config.toml
n_experts = 32
experts_per_token = 2
moe_layers = [0, 1, 2, 3, 4, 5, 6, 7, 8, 9, 10, 11, 12, 13]
router_score = "softmax"
normalize_top_k = false
routed_scale = 4.0
balance_loss = 0.00411
balance_bias = false
router_z_loss = 0.001
init_std_router = 0.00883
tie_word_embeddings = true
max_grad_norm = 2.0
batch_tokens = 65536
dataset = "wikipedia_en"
Below are experts of layer 8 (counted from 0) of a mixture-of-experts language model. Rows are named router (the router's row for the expert), up (a neuron's input weights, with its number) and show model dimensions 0-255. Each number is 128 + 32 x the weight over its row's rms, rounded and kept within 0 to 255.
After each expert's rows: a language model's description of what the expert responds to. This comes from a sample of Wikipedia text that the model never trained on.

# expert 2
router [119 172 168 146 108 100 120 125 137 129  87 145 115 117 215 173 155 124  74 137 136 103 165 131  77 149 117  72 114  92  74 156  72  80  91 117 144 147  87 177 176 128 112 107 119  72  99 131 122  98 131 136 125 181 121 119 195 151 115 120 132  52  76 147 135  99  72  80 136 125 138 124 137 125 129 146 126 153 185 113 107 102 115 118 109 177 100 174 139 122 172 150 151 121 121 136  92 155 124  67 171 182 124 156 128 146  98 128 114 114 184 137 105 165  92 108 142 107 140 219 147 195  98  48 102 129 162  94 144 117 170 129 118 117 154 172 123 192 125 127 182 150 126 117 158 166 206 174  71 132 171 173 122  67  82 105 128 132 124 117 136  77 192 105 116 154 130 110  93 122 122 172 148 104 135 137 135  96 171 163 157 128 159 138 109 126 144 146 124 194 142 118 164 115 168 170 161 129  39 174 106 105 142  78  80 139 133 171 137 120 138 105  97 136 119 134 114 156  95 114  94 150  99 102  88 113 114  84 114 113 132 139 120 133 110 145 157  97 122  91 136 222  84 150 140 159  92 170 118 176 147  62 107 108 107 151]
up2 [151 107 113 129  81  68 121 146  86 134 104 141  94 120  90 160 109 125 126 136 157 136 121  96 148 155 140 118 168 128  79 180 133  78 147 124 110 150 186 182 154 144 114 114  63 131 130  55 129 142 123 144 169 161 164 124 137  57 102  85  88 168 212 154  81 155 134 111 123 168 102 111 168 152 146 157 137  70  38  70 169 112  90 117 153 155  83 133 121 131 134 150 111 134 203 154 101  96 182 115 145 115 131  69 118  79  63 138 110 117 131 215 149 136 144  95 113 148 113 118  79 160 109 176 134 128  97 144 167 190 155  55 154 135 106 101 142 141 178 122 144 140 127 106 120 122 139 103 111 164 135 159 131  89 116  80 124 153 121 111 130 156  70 134 162 138  81  53 189 100 154 142 129  19 142 109 134 151  82  67 125  98 126 159 114  64 129 123  34 132 118 128 109  91 143 162 134 118 113 110 154 108 123 131 162 148 111 162 150 123  91 105 107 131 145 110 133 141 187  86 130 152  92  84 121 152  84 141  65 127  85  99 137 165  92 140 163 128 125  91 119 152 121 155  97 127 173 134 132 133 131 172 133 154 133 157]
up3 [111 125  88  73 156 108 140 103 108 178 128 104  62 117 165 145 104 172 159  99 143 124 125 139 121 144 146 155 127 172 107 121 168 155 117 158 143 137 103 166 139 155 119 138 126 147 109  88 150 119 118 122 101 127 125  90 137 144 106 110  88 209  87 118 105 120  87 111  72 175 170  98 177 103  79 191 119 108 111 115 177  72 132  48 117 117 121 122 190 124 105  89 141 104 127  90 151  72  59 171 113 157 118 143 168 168  99 124 172 118 131 126  85 138 120  82 165 120  94 131 140  86 129 124 181 133 187 101 144 164 133 134  73 165 111  70 126 140 169  95 102 131  96 126 106 146 104 145 154 118 117 117  72 164  90  93 159  96 175 122 156  88  65 138 200  55 138  85 172  74 120 113 124 159 125 191  66 154 152 142 130 116 135  99 126 102 146 154 202 103 133 140 125 157 121 141 105 141 147 160 148  80 118 130 114 127 107 120 142 181 151 131 183 125 112  52  86 107 147 129 127 106 104 145 218 129 103 169 115 138 144 136  70 100  84 211 119 118  93 171 171 146 167 153 183  91 134 118  74  92 151 161 171 119 125 104]
up4 [124  94 121  91 122 142 114 135 101 175 102 143 151  97 142 126 173  72  94 137 100 116 143 160 128 133 101  93 104  73 116 125 160 128 113 165  93 159 160 134 149  84 121 228  96 132 142 113 249 111 149 101 107 132 115 102 151 142 191 140 141 131 116 120 125 140 191 150 146 180 116 147 142 143 141 115 109 193 101 101 160 154 121 113 183 137  86 143 155 115 180 136 124 128 205 164  97  92 104 199  96 131 126 107 133 137  90 136 202 144 129 109 141 113 138 150 140 205 153 142  94 129  96 178 110 171 209 189 159 169 142 136 159  50 138 147 124  92 148 108 101  77 112 130 144 129 182 111 116 147  85  61 105  94 108 122 144  96 153 119 128 124  84 171 160 127 111 164 114 156  88 153 145  99 184 172 121  92 110 142 143  71 122 126  73 111 141 165 158 133 137 158  83  65 167 127  94 108 145 124 129 184 110 115 168 135 125 166  62 121 103 140 127 172 143  90 100 162  81 179 108 163 142 149 142 152 175  70  87 104 122 145  70 140 113 106  56 160 136  87 129 137 120 155 131 128 141 107 151 107  78 142 129 130 162 176]
up5 [135 142  51 116 159 135 102  99 222  72 149 170 162 155 141 112 129 119 100 103 123 150  82 145 107 146 174 167 138 178  83 148 123 144 193  91 116 145 130 117 158 142 128 103 110  95  72  53 150  68 130 144 102 194  95 114 133 135 141 142 120 169 106 120 149  67 173  86 141 135 148 124 100 193 155 164 170 117  90 135 120 141 154 124 114  84 139 170 135 113 142 117 115 195 145  83 125 189 141 103  91  92 128  89 120 141 143 128 116 154 129 131 134 161  98 127 114 140  48  58 127 113 121 145 107  98 123 168 136  61 173 132 106 176 141 118  83 174 114 164 201 140  97 143  96 159  58 147  89 140  95 101 146 115 171 177 111  95 118 165 160 140 149 154 122 154 130 141 158 159  93 154 151 108  93  90 165 139 175 144 100  55 105 166 131 175 138 101 173 183 115 122  94 126  64  95 159 123  90 173  78 160 112 133 176  99 147 125 136 178 115 150 157 192  81  92 147 113  86 178 188 111 162 145 111  97 153 102 141  90  79 113 145 108 151 117 106 118 150 111 170 144 117 169 132 136 112 183 159 151 119 118  92 121  94 138]
What it handles: Prepositions and some conjunctions after a verb, noun or adjective, mostly before an article or possessive, such as in, to, for, at, over.

# expert 1
router [103 118 145 148 134 135 137 138 100 153 146 164 129 119 118 163 124 129  42 130 135  96  85 102  99  94 147 128 104  98  89 112  69  97 106 118 122 122  95 120 128 103  98 134 201 116 125 180 111  89  99 108  89 175 135 116 147  86 155 128 116 119 113 146 181 125  99  64 140 175 147  99 113 146  78  56 157 148 156  98 152 105 123 155 131 164 104 161 144 147  83 169 197 111 171 194  56 163 150 155 177 204 137 199 100 156 134 164 101 142 132 150 155 127 135 165  99 164  77 157  60 156 121 117 150 116 120 178 186 107 114 113 154 125 154 164  82 126 146 137 142 148 174  90  81 128 163 133 110 140 149 132 153 131  73 107 171 108 155 149 205  86 135  83 132  66 177  61 177 180 155 136  84  65 157 172 121 104 152 147 107 117 173 198  99 120 147 142  94 113 173 106 133 138 163 102 117 135 101 162 115 107 134 105  82  73 185 138 123  97  86  95 129 107 131 125  58 140 134 122 143  84  60 144 112  96 158  80 135  74  66 130 105 124 109 142 129 170 144 103 115 124  94 135 136 123 117 106 149 105 200 126 125 125 121 137]
up2 [141 117 144  54 116 122 134 162 183 164 201 117 113 178  80 122 206 115 106 137 129 136 170 112 179 136 161 101 157 144 120 126 178 127 103 160 142 156 113 119 130 145 172 130 170 132 116  89  65 128 100 109 106 163 132  98 156 101 145 131  56 145 166 103 174 123 111 116  97 192  74 167  83 148 115 125 118 157 182 108 144 163 121 151 162  67 178 113 128 124 134  90 141  67 170 153  71 129 125 188 163 144 156 226  76 113 107 104 177 108 141 163 123 162 136  89 155 129 132 169 178 123 129  84 135 157 132 113 140 135 146 148 122 142 128 124 154  96 170 102 169 101 144 114 134  93 108  73 122  70 226 119 142 195 131 160  97  79 119 152 123  16 168 142 102 132 125 157  80 133 121 111 142 160 128 132 148 127 158 102 181 129 144 159 171  92 141 163 119 140 187 115  69  96  75 140 153  93  86 169 105 127 138 172 126 131 160 193 156  80 198 136 137 162 128  72 116  75 150 134 139  79 117 115  93 113 100 120 124 147 114 119 126  80 133 116 139  86 111  97 124 118 139 174 125 127 122 138 101 113 116 117 107 145  96 120]
up3 [113 122 110 125 146 137 114 156  88 194 160 195 172 198 144 156 122 139 129 113 156 128  64 158 117 149  91 155 137  75 144 101 151  86  96 151 166 122 129 145 124 115  96 148 183 127 118 114  95 141 104 146 142 119 173 130 111 115  86 187 147 163 160 113 102  92 106 100  80 116 153  91 162 131 140 126 127 119 128 116 138 115  84 109 212 107  61  84 209  88 138 170 112 142 156 108 121 176 155 137 130  96 167 154  88 178 114  96 224 123 106 115  90  92 138 100 131 102  79 103 104 162 104 123 138 122 148 228 128  77 109 157 101 116 129 107 162 158  94 102  45 135 168 142 106 126  87 148 133 117 154 114 128 133 170  88 175 132 148  90  92 106  82 100 134 105 180 105 104  86 118 125 168 141  81 133 169 148 134 135 132 143  74 180 179 197 175 117 117 145 146 106 182  85 104 146 165 154 122  98 101 173 173 135 187 104  80 107 164 135 116 123 109 159 108 127 132 137 143  95  92 174 110 148 175 149 151 122 137 168 139  85  83 153  64 140 194 172 104  98 175 179 130 146 149 162 163 148 135 107 150 108 102  82 121 132]
up4 [ 36 187 100 195 126 171  96 116 194 148 164  97  85 131 135 173 141 196 100 118 161 145 116  74 103  42 139 123  64 177  97 122  95 147  59 118 118 170 156 120 124 146 106  99 130 172 156 161 125 150 132  84  91 164 166 154 144 169 164 112 169 131 133 124 128 167 141 133 150 112 132  98 100 129  71 182 126 103 111  94 174  79 113  95 151 106 152  91  96 120 153 148 139 135 136 131 124 116  98  60  55 160 105 119 149 135 157  50 136 135 134  98 155 139  75 119 158 154  96  97 135 127 106 179 154  88 152 125 141  88  78 192 155  96  94 108 162 154  90 134  89 146 164 130 111 135 144 127 113 123 164 115 113 167 107 118 100 137 124 103  90 118 152  75 213  91 108 169 136 153 125 162 141 152 128  71 130 127 145 124 113 144 123 141 148 151 126 167 194 149 145 116 105  83 168 147 121 121 116 144  80 121 195 122 106 155 117  62  93 129 117 101  88 121 157 119  66 157  58 157 153 136 128 119 119 114 118 115 217 100 121 125 155  98 129 144 169 131 182 129 151 176 148 127 178 129  73  80 116 157 109  95 100 105 136 166]
up5 [144  88 157 129 162 127 130  78 128 123  91 131 114 158 145 129 142  94 120 158 113  96 133 122 146 189 113 148 125 148 148 118 143 129 148 151 179 122  97 159  72  88  95 145 108 110 127 121 129 147  97 131 102 156 103 162  93  66 163 133 161 141 101 118 107  93 139 130  84 177 131  94 159  87 144 160  95 118 132  87 108 177 109  88 159 148 132 172 155 170 106  95 143 143  86 100 137 142 120 143 116 144 151  77  82 159 125 154 190  82 128 134 170 113 132 176 160 130 171 198 134 134 126 137  77  74 136  76 167  98 165  90 181 138  86 165 223 105 118  67 111 165 144 127 136 150 140  92 136  98 124 118 145 159 152 130 146 179 121  79 184 114 127 136 110  58 112 167 163 120 175 228  69 115  65 178  85 170 162 153  99 182 194  90 144  80 108 157 109 180 122 104 156 178  94 202  55 120 144 163 128 116 165 103 129 136  91 119  52 206 127 166 141 140 130  83 126 158 172 185 152 178 112 122 101 159 132  75 133 129 136 143 149 109 128 117 106 163 110 149 150 138 136 133 117  94 171 115  90 142 149 109 127 137 130 158]
What it handles: Single capital letters opening proper names, initials or acronyms, often after a hyphen or bracket, such as Z(waan), St. P(ölten), (N)FL.

# expert 26
router [106 112 140 173 151  86 123 162  96 152 110 181 128 118 155 135 155  97  86 135 160  43  97 106 113  94 128 137  76  99  62  94 116  80 115 156 155 126 148 137 124 110 111 126 112 140 134 105 156  84  97  84 111 156 103  93 130 143 141  87 170 135 180 134 150 103 103 114 116 117 162 135  96 111  92 109 179 165 169  86 117 161 118 148 128 154 120  66 174 138 164 123 168 175 201 102  92 164 168 109 187 184 156 153 135 177 104 165 105 209 144 129 150 142 120 182 128 200 113 189 145 185 126 136 178 106 146  85 156  65 144 156 113 138 161 150 131 147 124 151 133 160 143 118 112 170 167 175 110 125 146 173 149  79 168 113 148  85 138 119 147  97 134 153 125  75 206 130 136 138 125 144  90  87 196 131 116 153 140 134 189 135 137 183 124 109 142  76 139 122 143 104 136 122 160 152 115  94  82 135 142 102 184  63  94 123 162 180 122  69  63 109 122 129  57 168  94 131 117 119 135 140  83 132 149  48 106  87 122 111  65 101  55 121 128 125 156  98 123  85  92 132 132 129 133 115  90  87 141 116 151 115 163  98 137 169]
up2 [124 144 156 114 119 145  89  67  99 181 116 208  77 126 192 129 103 172 130 141 172  95  82 158 119 149 132  62  41 174 134 116  85  98 128 167 125  95 150 122  55 109 154 112  89  87 142  81 180 119 139  70 198 114 142 100 109 114 134 140 113 111 130 145  92 127  84 135 123 109 120  87 116 146 195 144  93 136 137 134  88 143 159 141 118 174 112 162 126 148 121 161 112 170 103 133  94 133 131 120 201  48 204 142 170 162 102 117 126 161 112 129 123 174 149 142  66 149 117 143 103 152 127 152 120  94 141 145 130 113 136 218  78 113 134 121 137  99 144  92 116 155  98 136  97 170 144 145 135 127 127 123 136 126 164 110 125 106 117 140 149 102 121 153  78 141 127 132 133  57 129 142 165 157 122 103 177 122 135 133 108 143 132 110  99  80  98 120 155 152 155 143  57 107 130  78 132  96 202 150 114  84 161  77 103  44 159 149  87 178  98 121 120 124 106  93 172 145 162 109 141  75 130  95 184 108 135 172  64 104 119 121 118 163 151 133 166 106 123 130  80 163 118 127 124 184 152  66 103  98 108 135  88 192  73 156]
up3 [135 100 146 124  84 107 145 139 108  71 119 169 111 165 139 168 114 128  98 149 152  92 154 102 120 116 141 132 110  95 143 130 173 129 170 137 142  59  91 130 110 146 133 148 153 122 140 121 132 114 103 121 132  56 149  97 140 126 126 109  97  43  99 140 131  87 155  96 161 163 114 108 109 136  94 140 135 112 154 138 160 145 147 137 136 113 107  84 141 129 173 160  88 147 135 133  76  76 110  83 121 123 108  96  88 160 115 118  81 197  72  83 128 180 118 107 148 112 205  95  81 114 105 182 150  87 171 209 100 134 120 113 118 152 125 143 210 123 104 158 166 163  82  98 184 119 106 157 104 153 164 134 105  76  96 124  63 143  96  86 180 109 125 149  73 161 191 173 216 106 161 143 145 182 111 126 172  95 128  96 174  94 122 101 132  81 137 134 194 102 135 150 164  98 176 112 136 111 158  28 174 117 141 121 104 132  96 111 143 104 106  87 104 123 113 135 170  95 164 124  88 118 127 170  69  65 132  77 113 121 133  92 104 135  92 136  97 166 160 177 126 176 115 107 105  90 128 191 100 162  96 111 110 109 117  87]
up4 [163 150 119 135 148 111 147 149 167 118 145 173 131 153 153  57  98 128 122 170 133  93 121  71 110 126 107 171 127 136 143 118 138 161 141  92 134 102 151  88 143  94 119  91 230 108 138 104 129 145  72  78 199  97 103 179 134 132 119 133  97  91 108 126 137  99 137  89 157 129 168 157  99 150 111 148 147  85 177 136 143 209 125 204 148 126 115 109 131 128 119 133 120 148  91 102  87 151 165 139 168 121 112  90  47 125 134 131 101 189 172 105  89 110 138 155 135 164 117 133 100 138 174  73 113 170 116 134 115 166 150 127 135 109 194 181 108 103  99 137  68 157 133 131 135 119 183 120  60 106 122 197 140  78 123 135  77 117 161  89 104 132 107 110 174 102 134 119 190  96 182 119 139 111 147 171 131 132 135  71 132 134  98 105 141 118 167 151 189  88 134 145 106 184 159 108 103  64  82 131 119 110 150 150 139 112 195 161 171 126 122 136 148 177 111 229 151 155 116 149 137 104  76 120 212  64 175 136 137 145  88 110 136 133  91 100 123 159 111 116 132 122 127 113  90 119 173 132 166 129 142 146 207 105  97 167]
up5 [100 140 178  99 141 136 160 135 151  98  73 131 138 134  95 111  79 163  76  66  69 109  99 141 107  72  79  97 130 137 126 147 103 160  96  94 152  97 113 107 194 129 141 113 135 117  88 104 160 150 172 167 133 107 160  75 108 127 131 138  86 139  66 123 115 167 127 119 118 114 161 119 133 176 134 136 155 108 131 145 156 162 140 135 108 148 153 155 178 148 172 129 168 145 116 135 137 107 121 135 183 104 125 181 139 149 129 103 139 131 124  90  66 135 121 162 129 154 154 142 153  97  81 112 157 152 115  67 145 167 115 192  94 183 136 161  89 161 106 114 145  75 111  80 115 115 152 162  93 167 120 182 113  91  71  43 131 122  56 119 197 121  87 189 112 142 108 166 144  90 146 158 124 125  97 108 111 177  98 119 126  40  97 184 154 133 105 166 192 190 125 159 119 173 101  74 127 146 156  93 126  96 134 172 125  68  81  85 125 143  71 132  79  89 136 146  80 121  97 158 136 149 114 113 156  75 100 119 153 118  82 125 170 137 111  96 166 166 100 133 202 160 156 143 132 137  81 177  93 168 134 124 113 159 162 174]
What it handles: English first names and the first pieces of given names, in bios, credits and tables, such as William, John, Mark, Rob'bie'.

# expert 0
router [ 75 116 135 137  94 102 186 128  72 188 144 123 107 137  96 160 119  80 142 139 133  75 141  97 113  68 116 136 111 147  85 115 135 121 117 167 142 135 134 169 132  65 171 161 103 127 146 136 167  84 110 156 141 159  90 129 129 209 147 124 121 143 115 158 172 132 117 134  88 150 118 124 186 180  63 102 137 131 160 106 177 155  99 139 178 159 129 191 170  84 100 114 111  87 152  97 105 181 150 110 151 211 104 144 111  86 185 111 134 138 124 135 134 145 153 112 133 149  94 127  58 163 145  98 140  80 142  79 188  84 132 135 113 108 166 143  79 146  91  82 164 129 169  82  75 139 107 181  64 121 155 126 123 102  97 147 136 124 136 145 172 117 122 134  85  97 187 118 165  94 108 144  94  99 190 129 163 108 140 177 119 129  91 147 111 131 137 103 123 163 195  91 144  97 151 130 187  92 110 138 135  97 108  55 120  90 159 190 109  94 107 120 143 153  95 127 145 129 116  50  52 171  56 129  68 109 166 134 119 112 101 145 181 121  83 120 168 119 113 129  89 141 156 166 160 175 128 112 128 148 133 124 174 125  99 166]
up1 [126 122 178  92 137 196 148  98 146 137 123 142 157 114 137  98 155  76 125  96 124 134 109  85 119 142 132 145 135 168  99 161 101 143 103 110 184 193 106 153 103 184 171 168 101 126 101 148 102  93 134 117 105 167 111 168 109  69 132 122  81 156 137 124 117 167 151 174 145 163 139  86 133 147 134 157 179 150  94 128 162 129 130 163  71  93 162 153 114 133 154  97  66 134 119 108  48 154 117 171 105 145 139 124 106  75 151  86  93  97 188 116  84 142 152 140  65 101  93  69 171 113  93  51 126 115 145  76 136 195 140  92 140 127 141 105  70 124 136 111 155  72 121  70  94 132 103  96 121 174  84 144 138 126 139  96 174 130 111 127 150  85  78  85 130 171 125  94  93 103 107  98  65 198 115 141 155 117 129 101 163 137 157 163  87 123 174 177  95 148 166 120 133  97 115 167 121  82 116 173 151 115 120  93 140 124 126 129  70 154 134 123 106  74 137  77  99 119 172 157 196 149  95  96 154  89 151 131 122 180 110 151 187 138 128 160 116 143  25 144 107 161 102 134 187 159 135  88 122 134 151  84 134 121  66 125]
up2 [ 96  93 153 204 113 158 109 164  93 144  92 170 199  85  74  93 188 141 107 167 109 108  98 100  90 115 135  90  98 162 102 113 127 146 116 171 151 132 136 123 135  98 126 165 109 142 117  98 148 159 162 136 123  89 134 171  94  60 149 145 140 129  59 108  99 123 117 133 114  95 174 100  97 136 145  72 111 139 139 144 134 155 115  71 180 109 104 136 126 132 111 135 162 138 133 174 122  87 129 127 112 152  44 113 113  80 131 101 142 119 141 103 136 141 132 175  96  57 173  99 113 151 141 122 255  56  97 117 162 107 128 141 101 112 111  77 123 103 167 113 160 152 126 120 124 165  98 160 191 127 171 128 164  66 149 156 156 111  88 152 115  85 149 102 121 163 134 111 185 144  85 153 172 125 153 117 161 120 131 143 166 144 134 110 154 175 179 113 134 105 143 102 106 103  86 153 163  83 160 135 113 113 149 130 139 100 126 144 104 125 141 168 132  86 109  59 138 142 105 164 114 126  87 122 172 190 132 142  92  96 132 140 181  82  84 174 121 196 171 115 142 115 116 120 187 194 108 165 179 156 172  92  81  78 153  91]
up3 [101  95 145 152 144 126 106 139 122 136 124 113  66 192 120 110 125  97 136 107  73 125 118 110 160 119  80 175 106 124 115 159 128 111 106 164 146 131 115 124 100 165 186 157 153 114 121 189  86 179 156 149 147 180 139 119 143  49 159  73 114 102  80 105 127 135 116 175 148 136 123 116 101 140 131 198 125 116 159 147  72 130 107 211 146 117 155 140 127 151 131 167 108 136 125  84  66 158 131 119 172 186 130 168 131 164 114 122 122 143 129 151  90 142 199 126 128 148 115  57 189 101 180  96 174 152 144 143 159 101  81 185 124 165 116 123 104 135 141  91 129  95 151 125 152 125  36 175 122  93  77 182 118 101 111  58 133 117 159 140 129 144  96 112 130 141  87 127 128 103 113 143 163 125 244 122 160 188 186 131 104 135 121 102  64 144 113 154  70 135 137  64 165 154 100 145 189 141  46 143 123 122 100 135 171 120 131 209 126 111 114 120 120 104 132 140 192 131 149 139 110  92 112 116 135 117 168 106 151 156 105  96  97 122 145  98 162 128 126  82 133 123 117  69  87 180  66 121 127 172 106 125 130 109 121 160]
up4 [127 142  54 115 135 141 110  76 108 111 116 126 153 108 128  90 203 102 161 173 188  71 138 172  98 128  95 178 124 177 170 102 116 155 122 143  91 136  93 107 119 125 159  71 122 141  61  70 148 156 155 175 143 139 146 153 140 171 108 131 172  26  92 127  97 143 163 112 107 105 133 127 150 136 133 138 144  97 145 139 146 144 187  98 138 128 125 147 125 105 195 126 144 118 148 183  73 151 116 122 136 144 155  94 145  39 114  54 176 130 104 138 163 149 164 133 125 119 121 114 152 117 133 155 129 159  72  82 119 145 139  95  63  95 102  77 133 121 170 126 166 122 169 146 156 146  70  80 126 115 164 188 165 177  96 161  89 161 130 173 165 139 135 130  93 135 119 167 103  95 146 191 103 102 100 112 138  54 178 103  99 162 136 154 147 142 143 118 131 116 120 104 186 106  82 141 156  88 147 101 131  71 112  95 111 187 157 184 108  92  91 107 148 112 112 110 107 126 156 156 189 129 106 128 101 103  99 108 147 138 135  85 114 149 146 173 133  38 107 120 171 215 145 127 134  61 126 135 155 126 157 132 159 118 129 120]
What it handles: Byte pieces and letters inside non-Latin scripts such as Thai, Cyrillic, Japanese, Greek and cuneiform, often names glossed in parentheses.

# expert 22
router [122  88 151 137 149 129 131 115 150 120  76  93 109 173  97 102 126  70 119 138 170 156 146 145  64 119 207  81 162  87  59  91 110  73  76 154 139 128 106 153 107  83 107 127 198  89  84 137 127  99 107 105 174 116  51  74 124 107 117 104 104  81 107 186 163  83 103 163 157 150 179  90  96 168  84 131 150 149 132 110 167 138 108 155 166 106  91 116 114  81  98 143 150 129 161 182 152 122 145 127 143 171 154 151 126 191 117  98 107 125 165 108  88 126 156 160  44 151 114 131 105 149 124 109 119 125 164 101 138 123 143 164 179 111 119 102 171 148  52 118  98 172 153 109  58 197 122 155  89 124 172 180 183 106 111  99 126  70 151 172 120 106 187 169 141 138 157 131 167 154 135 140  64 148 163 146 183  72 150 162 143 117 138 127 124 133 159  81 123 107 136 125 148  90  94 117 150 120 125 168 218 136  98  95 117 105 164 149 189 123 125 132 148  93 128 148 144  98 106 103 145 156 141 122  89  79 130  89 154  89 111 100 113  90 119 165 146 119 143 110 189 156 135 148 109 151 109 139  93 117 146 116 164 165  81 167]
up1 [ 76  96 169 139 118 153 180 140 119  59 113 111 146 134 172 136  77  82 128 175 151 150 167 154 140 108 119 142 111 132  98 111 143 109 101 125 146  65 159 166 114 130 144 161 163 110  98 121 165  83  93  95 134 129 131 155 143 110 108 110  93 118 143 117 106 115 104 229 144 206 106 113 154 129 149  75 102 141 102  68 117 127 125 146 121 143 206 112  87 143 130 141 106 190 113 146 201  81 109 119 121 140 135 165 115 152  96  83 107 124 152  99 107 122 132 182 124  92  75  62  80 130 134  99 178 168  98 156 151 134 115 118 125 160 127 109 134 133 133 110 126  78 127 189 143 177 131 165 114 128 229 110 155 207 147 104  58 122 114 128 124 144 191 133 185 120 121 137 126 103  85  72 143 143 121 124 116 140 118 106  91 124 133 124 130 137 155 153 137  77 188 106 102 117 121  97 179 120 116 173 162 142 119 146  41 151 140 143  99  96  98  89  88 141  84 123 127 185 161 106 133 132  85 148 142  72 115  61 100 153 107 108 164 147  86 209  85 129 115 133 110 134 191 118 135  98 150 159  70 137  85  86 108 138 146 187]
up2 [ 91 135 110 159 143  79 126 123 107 140 108  44 157 136 162 173 133 110 115 155 143 188 174 131 124 136 186  53  97  82 120 136 143 156 139 128 159 175 121  70  66 186 146 132 107 174 201 109  57 148 163 141  78 107 110  89 105  76 136 100 165 125 175 177 182 165  84 118 178 174 174 151 130 122 126 148 168 116  80 205 117 165 104 130  99 144 154  97 140 165  85 138 159 113 144 164  71  71 176 145 148 132 167 142 105 109 123 116 123 132 131 193  94 162 104 129 124 105 144 113 109 131  92 127  58 108 122 108 165 119 115 124 145 164 128 115 115 107 118 110 117 104  77 148 128 174 160  82 173 109  72 145 104 101 148 159 102 121 132  69 125 151 174 149 197 145 163  82 140 132 136 168 132 104 135 139 115 169 191 120 107  99 100 131 100 165 136 103 105 128  91 100 220  75 158 181 121 124 170 104  93 134 125 161 145 144 126 138  98 149 141 105  76 169  96  79 120 116 107  87 127  84 138 131 140  86 116 121 149 127 109  94 153  86 144 133 104 112 132  94  99 136 162 138 138 128 108 193 133 125 125 151 195 176 140 204]
up3 [116  71  77 109 146 147 182 126  78  96 177 173  99 126 108  51 142 160 142 142 116 116 124 106 116  87  94 135 117 155 158 122 101  94 137 105 125 133  87 123  85 115 113 110 101 110 119 110  99 132 113  86 140 100 128 139 152 130 137 126  99  73 106  95 133 158 148 154 115 104 132  99 164 102 128 156 119 148 100 124 171 117 106 152 167 140 129 115 139 145 103 137  66 121 143 120 108 100 170 136 111 117 113 169 150 128 135 154 112 118 177 152 185 139 121 154 105 106  68 104 110 158 137 165  80 147 173 126 134 157 106 113 158 121 108  75 145 121  50 160 115  76  84 107 181 174 118 122 124 104 159 114  94  54 114  97 174  78 104 176 129 173 133 127  81 163 161 207 129  50 108  91  85 190 120 158 165 162 156 204 105  87  85 182 148 191 179 116  88 134 132  65 156  70 113 130 136 130 117 117 137 124 173 159 168 163 175 130 139  58 130  97 126  61 138 151 127  65 134  71  72 102 160  85 139 165  85 136 156 196  70 143 115 157  56 129 119 178  88 173 126 150 117 125 119 134 138 160 111 159 136 102 160 112 125 178]
up4 [162 126 134 109 113  75 100 173 107 127 121 110 129 108 141 164 108 175 143 130 167 126 129  96  89 142 170 139 118 152 124 119 123 155 201 117 110 155 138 153 128 137 109 141 115  90 151 151 165  87  90 124 123 162 157 102 150 153 165 132 111 171  95 159 168 143 127 148  96 119 148 141 167 165 133  94  95 122 110 139 179 114 142  96 138 131 124  69 120 172  71 208 135 154 181 124 144 118 126 129  69 132 144 122 118  41 109  77 148 118  88 126 173 165 122 127 116 174 104  82 171 142 172 124 131 106 128 113 151  91  81 126  73  99 138 114 176 143 142 121 140 147 154  39  85 154 149  56  85 122 180 130 144 155 129  94 101  76 159 166 121 103  87 168 128 143 167 139  91 157 165 210 155 155 113 116 140 200 154  81 125  44 158 205 150 182 134 129  76 119 118 196 141 122 154 140 176 191 119 123 148  75 143 112 152 146 137  99 163 140  53 112 149 137 128  64  77 106  78 126 107 117 151 134 100 133 115 143 146 140  95 107  78 144 169  87 147 151 122 121 155 140 132 128 124 143  41 122  97  55 136  65 135 160 100 127]
What it handles: Words and pieces in descriptions of buildings and ships, such as lintel, tile roof, stucco, building, bridge, ft, entrance.